Experts of a small language model.
Experts: 96 experts in each of 13 layers, 32 cubed ReLU neurons an expert, a sigmoid router, 48 empty slots to pick, a shared expert of 256 neurons.
Training: 309M tokens, 4712 steps.
Below are experts of layer 3 (counted from 0) of a mixture-of-experts language model. Rows are named router (the router's row for the expert), down (a neuron's output weights, with its number) and show model dimensions 0-159. Each number is 128 + 24 x the weight over its row's rms, rounded and kept within 0 to 255.
Before each expert's rows: a language model's description of what the expert responds to. This comes from a sample of Wikipedia text that the model never trained on.

# expert 22
It responds to: Mid-word fragments. Middle word pieces like ol, os, il, ut inside longer words, such as Enrolment, enclosures, assimilation, occurred.
router [129 165 149  83 145 158 142 113 141 152 125 135  96 133  93 140 139 125 125 165 134 123 122 103 136 158 117 122 139 129  89 146 130 144 129 159  95 147 137  90 109 124 158 143  87 132 137 148 139 137 131 113 115 147  98 108 156 107 125 142 150 120 129 129 138 155 136  78 110 103 108 161 166 164 135 167 123 112 133 123 121 131 118  77 150 110 149  92 159 123 147 139 147 154 132 118 129 141 133 145 134  64 110 125 162 112 148 143 136 147 109 169 137  88 123  90 120 105 111 171 137 116 121 127 112 182 139 145 178  79 149 156 145 115 156 170 101 127 146 145 105 106 139 152 170 146 132 113 141 125 173 102 148 112 191  96 181 147  99  89]
down0 [151  65 125 116 102 128 121 127 145 170 136  93  93 134 124  83 182 160 148 149 119 127  93 129 115 131 140 113 161 107 124 159 160 116 130 128 121 127 158 166 123 137 169 144 129 108  92 111 127 132  85 130  94 140 117 128  94  71 134 127  61 130 153 145 144 119 118 151 115 115 157 138  99 115 120  91 137 123 143 161  76 162 160 108 135 162  77 122  91 130 197 135 128 150 141 134 140 121 125 134 134 153 141 115 117 149 154 154 113 173 113 122 133 124 130 108 146 135 170 162 144 139 129 137 119 101 181  99 130 126 163 153 158 137 104 129  84 104 111 119 109 145 134 123 145 153 140 101 119 110 169 150 145 130 123 106 133 107 146  93]

# expert 47
It responds to: Name syllables. Middle pieces of proper names of people and places, like Mit-che-ll, New-cast-le, Winn-ip-eg, Amel-ia, Water Tower, plus London and York.
router [111  67 116 122 132 140 137 121 114 129 165 129 113 131 147  93 144  90  94 155 130 123 125 116 172  99 179  85 134 181 150 126 133 135  65 136 123 150 127 125 140 167 168  98 151 144  89 158 142 121 170 125 105 151 185 117 169 127 130 148 150 122 139  97 126 129 128 123 113 122 112 146 134  83 112  82 125 149 127 176 129 122 117 143 138 139 121 145 128  85 141 102 115 135  95 115  98 114 118 109 151  82 106 128 105 130 126  90 146 125 156 122 141  93 110 152 134 172 144 144 129 139 124 128 175 147 134 164 128  96 101 105 125 152 126 131  95 147  98 152 102 125 132 119 121 125 121 158 105 119 158 145 177  85 150 133 157 167  90 142]
down0 [134 142 151 107  77 127  93 106 112 124 153 155 118 105 125 125 138  84  98 161 105  98 148 132 133 103 117 117 108 133 112 102  76 133 121 132 143 128  86 112 132 118 124 116 132 175  94 155 182 111 110 139 136 146 142 108 134 100  96 137 109 117  95 116 150 194 112 113 135 123 144 124 167 142  81 109  92  93 174 110 145 133 105 146 114 150 127 175  96  95 145 123 119 129  61 113 106 135 123 115 122 102 134 144 128 159 127 142 144 136 108 125 143 103 150 161 115 111 142 150 101 161 113 154 135 155 168 129  97 121 129 151  98 137 106 142 121 151 142 109 115 162 156 118 127 122 160  85 150 202 114 140  88  93 146 123 133 160 132 131]

# expert 58
It responds to: Names, numbers, coordinates. Spaces, digits and prime marks in coordinates and tables, plus word pieces like Rel in Relation, im in Primary, Min.
router [171 155 164 113 116 160 136  91 125 160 140 143 136 127 106 169 182  95 142 156 134  98 116 125 175 152 127 143 111 115 145 157 111 157 110 109 155 125 103 109 143 123 122 166  81 160 137 139 110 151 126 143 100  90  84 125 135 141 151 139 117 141  96 110 109 133 126 166  94 141 117 145  99 112 104 125  94 114 118  99  87 155 143 109 139 134 112 126 143 130 138 192 118 147 147 156 112 162 160 134 200 114 123 126  84 135 120 103 112 133 124 117 149 106 116 125 111 123 157 120 114 114 153 162 112 184 120 123 185 126 145 146  92  93 176 144  77 148 123 144 129 111 126 143 100 134 138 148 122 140 109 130 123  97 170 140 154 132 102 140]
down0 [103 117 166 105 123 152 128 125 130 150  95 155  93 147 128 107 160 150 133  78  91 139 126 145 132 116  64 116 108 102 138  69  99 129 135  76  81 103 103 125 102 133 108 128 132 139 152 140 129 111 147 142 160 138 108 146 144 158 126 145 113  75 141 145 111 159 124 156 111 124 137 144 134 127 122 117  75 172 125  83 110 129 156 151 172 112 159 137 101 138 115 145 131 131 115 125 141 156 109 122 150 124 135  88 117 109  98 163 124 182 144 136 137 122 177 104 115 159 134 117 142 151 152 136  75  97 140 164 126 114 153 110 140 145 125  96 110 146 158 109 158 105 106 139 123 156 138 141 178 163 109 170  87 141 135 109 138 110 143 121]

# expert 37
It responds to: Awards and media lists. Word pieces and names in discography, award and media lists, such as won, wrote, Silver, Sound'board', Distingu'ished'.
router [ 91 157 102 116 132 175 134  90  92 142 152 142 161 121 125  88 164 149 131 152 160 110 141 140 161 147 148 150 120 141 151 109 141  98 168 156 120 119 148  91 148 135 117 114  83 118 106 122 147 121 109 129 129 122 122 113 129 121 171 130 106 110 109 137  90  67 112 145  98 132 142 140 146 111 135 122 120  75 105 157 154 135 174 115 109 153 151 102 129 120 146  87 126 138 121 111 112 120 112 111 104 117 142 134  95  84 170 108 142 103  95  85 119 116  92 119 100 166 147 124 120 142 140 140 110 167 181 164  94 153 123 150 119 131 113 153  97 155 119  92  89 104 114 178 127 153 162 151 153 116 103 104 106 102 142 133 145 171 112 122]
down28 [ 95 147 132 127 106 122 111 130  84 122 134 133 152 122 155 109  94 110  68 120 121 119 153 124 106 127 130 159 101 143 112  90 133 168 136 131 131  97  94 121 126 120 132 197 132 110  95 144 110 146 119 142 115 155 134 115 104 117 142 168 138 150 121 145 101 114 143 108 147 122 166 132 141  84 142 147 107 104 138 114 141 147 122 131 131 145 120 137 104 127 106 148 168 122 154 131  62  87 132 115 100 192 117 107 131 129  81  95 121 171 131 114 123 141 130  97 147 149 111 111  90 130 112 115 107 117 151 115  99  92 168 164  81 144 181 102 144 128 156 181  85  87 127 129 113 157 108 107 119  88  89 123 140 130 131 124 117 133 114  91]